{"d_model": 384, "experts_per_token": 6, "normalize_top_k": false, "balance_loss": 0.0194, "router_z_loss": 0.0001, "vocab_size": 23718, "norm": "rmsnorm", "optimizer": "soap_variant", "lr": 0.00275, "beta2": 0.99, "steps": 8539}
Below are experts of layer 11 (counted from 0) of a mixture-of-experts language model. Rows are named router (the router's row for the expert) and show model dimensions 192-287. Each number is 128 + 24 x the weight over its row's rms, rounded and kept within 0 to 255. Numbers have three digits each.
Before each expert's rows: a language model's description of what the expert responds to. This comes from a sample of Wikipedia text that the model never trained on.

# expert 2
Description: Section headers and infobox fields
router:146106128147137101097135143090149160169119105153133138101096137159124135112155122133155113128088145133093118127136133112149099085167115150099109089117157156151081110156098091102127144092122095125120108112093088167131132161088145101100158096117113158132149175156135125127106101144135111127

# expert 10
Description: Word-initial fragments
router:187102106139102124119159112111110154171121102140135131093145169100130118140136108104196112154144161153089128146095106151129105134123138139129125108155167155127109095131129092104102112118124073115138133119131094145141126170121158110112138148130120117134129136134145156108094109161145096069

# expert 23
Description: Clause links and quantities
router:166084096158138126113145124121126180180115071154102129108129165120158172125133110132149121151113143117113136160165139126128131139124121157131118103115157121109113129117132080097111125114103140086136109138099100133126131136093162097082137141117092150103104162150149162095122124108172115099

# expert 46
Description: Digits and capital initials
router:131110095165118123122110121099127157158159139155103131123101144144114157118157101089131076130141152150109094147124176094148124165142114127136143123111141171150104113164104106115084106104103099085140115115098138128162122163131152129150123152119106137132148162140151142107123108122148097108

# expert 8
Description: Parentheses and prepositions
router:134096090155172155099099148107104138147151118156098092120134143195141169138161114128151130149120124121090106143176132088157127136103125124107142082102161144142120118154158100128083101106093097131164113123105103139144130142137173147105168157125077118084179154148135152099149094150144111088

# expert 47
Description: National and list markers
router:128108127134147114113099165159150148150163118185129089111135132146179145123133111107124132110136130109109117125145114118133125145137139143154100085099107143146109107153137099135124114119114117119138095101100133158154154128116158115139151079109101118123089146156165153132101085106141112105

# expert 19
Description: Education and career prepositions
router:142109111139180133092148171156097145144123123167129103099118160146173185116150141117153128171104128117116142139132139091129117114130113140114121106113160127152122106123157100108097128088118088115134113135103127166111144131112128138091117131140099122125126131165181153118095116116159084104

# expert 43
Description: Title and proper-name words
router:142106061162138135111124118146112192131157107141134135086093163154156154144151127083129100145143108130103072139115126127153073150142084143158120121091130137113096109129121114134092138110116123112138128128099116131119161168145164079110122129084120093107135155159149168098143070137166110130

# expert 32
Description: Taxon and list names
router:158108116143184127101089127102128129145172116139112106111146147153148175147125109127145083151114131114106091156126150102174092154139130131114079119068128161121133124127158103137109117107117114131147114121101121128154161147118150108104125137129108077118101144126138158120116091145149123113

# expert 22
Description: Pronouns and word beginnings
router:129119103142116097104106111106107167154126122152111132099111153121131120117165063097157109114103180139115113150150136115122117148146121150137112119135161141124102139101143103124116169105148079091161125111109079144188135159114161133115136111141117123110153144146151147140104112128113073081

# expert 29
Description: Spaces before numbers
router:152093143167145136090115128126095151153155092170104124095139145184142142128146108134119113134105148136118123150138109123152108132079126110111092103124142160143092129112119112151117130115099077128136120130082091131123189111116158118076120112127090097122135132143157162119138114131147108074

# expert 44
Description: Scores and table numbers
router:148097134189140132124105162132081159156133075163127122104146119159161141114142099088130134149116123123090113153146075132122119084124135128130115085142163145134121141109114093110122129109078087128156119138061124127102140116119150096071160122125114112100124146148170159077127115133130102097

# expert 16
Description: Field and cell separators
router:192098132136177134089122113142133142142149096150090118121121150152141180137149148115151095145129148133111097169125124092155079153119135103113093119073138162168096128128151104135106125097121090119135135114092121129150145171113128133130137159147084096122137139152162162085127111142167161102

# expert 26
Description: Verbs and contraction apostrophes
router:184113092167120088123138108119115155168132122148133111119114179130160136143126135098119124121125116151078134175099125108140099141142128119129126116141144116085115124119129106112104107104122125121153101138112071158147142134100165128096139129119102108080134156146170176102113114137135125103

# expert 40
Description: Capital initial letters
router:134116102134181139121099125121106159146162125153123099123102156129133157132150120108136095132136110079114112142137179109164116175137099126118114124109140169164107125136103100112102142115087133077143105082124130150146130153158159096132152144131125125106166146143143149121156099152149097128

# expert 38
Description: Mid-word syllables in names
router:150108110125096133145112122140090176153144137117109098083182169100146131143148110097185107138142148106153127155088112142157112088169104142122130122137126122123104104127139122116084153137126112104129102132146091165159132140136148103128121101099117144119133151158145145112105098144147093086

# expert 39
Description: Digits and numerals
router:118097092152139138108108138131093140172127120158134128106130153150132126107120064113144120158137149150072114166138100129113123144140124131146141105091167148129142126109119126087107130103102068117126119132065120148110125138144140129115118145112126080093123153127150190100094120116133120090

# expert 33
Description: Math and science text
router:136108119137101117117159138099114167141146091149153096120136141134135137109129125104163088112151145127092119153122115089138085106144096132123103106134134134111101101114114092092125131094117106165171084111106119140118132169095123099134153106150119082134138142130136143119140119188144122082

# expert 36
Description: Odd word fragments
router:153127104150098089117131094145107169147146119157123119063126155099142164136151117094169093113143173149094134149092172099104110169123115138135153101137151123136137120123106113114126119109140123113136101137129103137121146193142163135134109146096122115118153153138147148100129086120124113092

# expert 42
Description: Measurements and location phrases
router:180092142140084114114102113128134148159162089141105123100171152097131154106136075118163113099116190146117127156109166102148109166150106159140135127111146140098096104127111107104094125110125096108156103102094106137129138162127148144113156111121113100147114170146129168123136108136145088118

# expert 31
Description: Table cells and compass states
router:160098109151156127123095136164132147134135105189137127107111162138162171156139131065157098175158109121131093140114149119138089099157129161083109118104135135152127121089165117141085161123082113108154085135112132124130168165111151106079134158135083095136125135145167178122128140142151088125

# expert 12
Description: Determiners and possessives
router:163107122141167116100095148104129139147171097145132090103136141169148155162111129106146096135107183120106108152125119134101092136161109111107114119092134153112114120119164104139113119123086115122189113103113140149159166160082154094081149126107101114128144154131142130126129120125154114092

# expert 1
Description: Personal name pieces
router:127106110164115089129092124137099133158165125140144078083156160176131186167136141115150128138106157136102085158110110134159085095111109169107114118130138124112118128146123131145109097112119128132168095152141098138129134186120126098100165132074122110107123137134136131125112108122169109091

# expert 41
Description: Foreign name pieces
router:131095103141105110140117104153093150152164131134121096095152153105146151145143127096171125110112134128142070151108107122166112093144108152120135121132118122135136089137148097129107118129119128129168101156139128159164157130118134102115169122108124110126136119167139144117100106138153082098

# expert 3
Description: Place and institution nouns
router:149129073132126136094092108087109149155158119140158096132068131148158157152129114120137125152145113121113115148142204121165104154145090151149060118106154182138092128107148108124090143100107115084165102117108127139143143150124149136143140122134104097127109146175179144089141091148165099108

# expert 6
Description: Past-tense main verbs
router:158105086138151132117120148165093168189130105140120135113132177138140154169129116136135103165148136126115116165140111137126080136115160134139106112132147160094117114138123103103105139107110070107159123117110113154148146127101168136107122169146055090116103171155178152104114132159129125104

# expert 17
Description: Mid-word syllables
router:162112076152138105145140114118108134163118113148126120114126172125150131126122105101167106120126135103127120154114110133144102123169077149139138131146138135125063081148116127126111129128124109070105118140119084172139141144128130093129151137128115072131115152152144137113105077151157116107

# expert 5
Description: Media and music works
router:121089098152166107094111118141107136170153122178130120101121154108170143110117115147151104166125133125092120140145114087121106152071098124139139111099113126134121141124140114107106172076106090090135115111119097152116135124133156130095125121102108114120158147153201171095076086119144102076

# expert 27
Description: Common noun heads
router:151101117134150123123122137118122143172138084159151097094106146118168159101135138134184099119136132120108142173140163145153120136125110132127127118108179145138112090139100083105107144116126102095118118107103133167112154142115136139127171120119095126126118166126158140099110066165162114108

# expert 35
Description: Articles before nouns
router:125109105127137145080097113104120172134160103138110114093121161137138115158131121071150090155130134135098101142149126108135124141121104152135134108124185153116116109093141100125093143133096079113132116123086109138150164193131173133131107130105089130085170145159140163114110087129160146061

# expert 21
Description: Stats and census words
router:154090077129123109107151132115143144166129119161105134126124180108137149136115107161145123121134157113106114161180106129120121082110145119130088116152135156143098078164137076085127108086134079120165137114128121128136129149127170133089156121084096122142133145123154162115162125133140125117

# expert 11
Description: Person names and roles
router:149098109150142108096118170154114158145153152152131124115132136118158137147144121136139114171142135123089112162075133130150092114101142123151107128141148146091144139151175095098088139112112141094196108108108109141153152161143152113120132139095116101123110154148148158110117105173166122118

# expert 28
Description: Acronym and caps pieces
router:158113126156171117125122131098111139142165129141140114113130157169156192145132105122139099117113140118097114144148150082140089115124110129115111099073129159150111143107139107121101112090090109097146105123115109144163163135141150082095132140107112090104120142138161166112117105139138116111

# expert 25
Description: Sports entity names
router:146096132169107132140129121150099135132143116172112094090137167118149132124091101128150089122160126132119105148115108099172089093172087130120114099112134147166127144144146132130124124105104114110129130107134113166158184123156134089141134129095111112118106160166165155094119079143144125120

# expert 9
Description: List and table punctuation
router:127092115147144113110128138119131166146158121137117113121113140144138166128150144104120090149139148131080091171113167126150088121149134102130104131087136169149124126126132084151108145101083099131158125103084102140134140143108175120105140116135098117095107139169138168120140107140173147122

# expert 18
Description: Nouns after determiners
router:163091088138134123128125164145120140177161097135126153100122172159146141138100156103132085134145148115118095153171129137122108135101109150156103099115129128105120094137160094144111143109129113112175123132104113133155164169123145125121111097141070144099081148175141182099090103130157134096

# expert 37
Description: Digits
router:157091090185170127098094132124097155159128120145116125123110130132147152119156096083117117138111134123114099132146110115146115111120116106144109078121165172114117119131159103096109098104074065126133117136087118141104140149121169135089136176133113134068116150155162162110102113121141133093

# expert 20
Description: Coordinate and table digits
router:153106126207162132096105159110109130152143101157128097109110143174160153115113090120138120121148107085125100134129130096152098117113115108130104114115190151123110138109116116130120142117090120123165156131062113121124138147111182117100143142127101130108085181122167146090136092131145121117

# expert 0
Description: Digits in years, climate tables
router:132071108193147116117122111126075147163165110146117119136151126169153144123135106113122112119135134121125128124117155114148124119082147112138101095099174155134132131128099097100106114112093090124157145126135105151148150142099163117092110121097124130080108179117165132115130139146118090101

# expert 14
Description: Clause-level function words
router:159114098161153114101123124101120151148165098148111081117122158142136159159138142118142125129138142098105113165118128105127092138138125123094109113095136149140110150114144093110109109108103117146147110096119105139130154155118167126104135136101101100113104156139144132109107112161146113107

# expert 15
Description: Surname word pieces
router:123098119165130085116119150142079155138163114148141090111130137129133165132136140103124135147103118130102058168095115145143121091102095190119113130121139115109131118151114109154127118113127143107199118142114115144130131192138137092111177130093102103109123140143184145119110124141167096091

# expert 24
Description: Institution name words
router:128095093150102152114115115138102154138167093144150085165100159137161139144150123106128084159124124110127059117093155120159094144175097144112111137109129172133112122137141065112124109116128118117143089117120118137114145144132139094143176136092123078147105131179163134108135118164172096139

# expert 13
Description: Sports team names
router:137095120155162159094132135164132152139126099178125089094125149128146158141101099102152120153132126111119081136107126132154117103170072138119104119145137112178114134137157110140129145099107109122124104099143116165143179117117140088108123139086099132113106133190178172094101087154146122092

# expert 4
Description: Copulas and table headers
router:177105103113151129111126098131131155181138089169110125122128162106154141121118091136157112140146146132106134145129146145105108135135105140128096094130146135137110096124138128114131109111089134101152098110143115145137129155086181104108150132093107146147135142159144114107129127133128129118

# expert 34
Description: Table cells and articles
router:130106116107118109131151158130122144143166135146126107077133142110119156143132088119149104138130101121108125158155093117106112158134123155157114073100154167118104119150126089071127114101105079133183107120110126143135132144106141118107177103076063148137146129131142116110097125103144115103

# expert 7
Description: Determiners after prepositions
router:159113125148134118101109123081118138146170091149131075103122149161154166162117126121149100141145141098105085151124118105158101112138119128122073122070127172134115125121161113124104106109076108110158106116097101120153142138118152119111135148130105104084137153134153173105124113161161126090

# expert 45
Description: Names and date digits
router:134105100162121085130120113159093143154139126133156101093142150122135187183146133115154100122124152151126091162091112120169105126099093153115119137138170146152119124139098119112080085109120114136172103146123098105148155147108130130109131153118143116126150158168134115110102115129156118121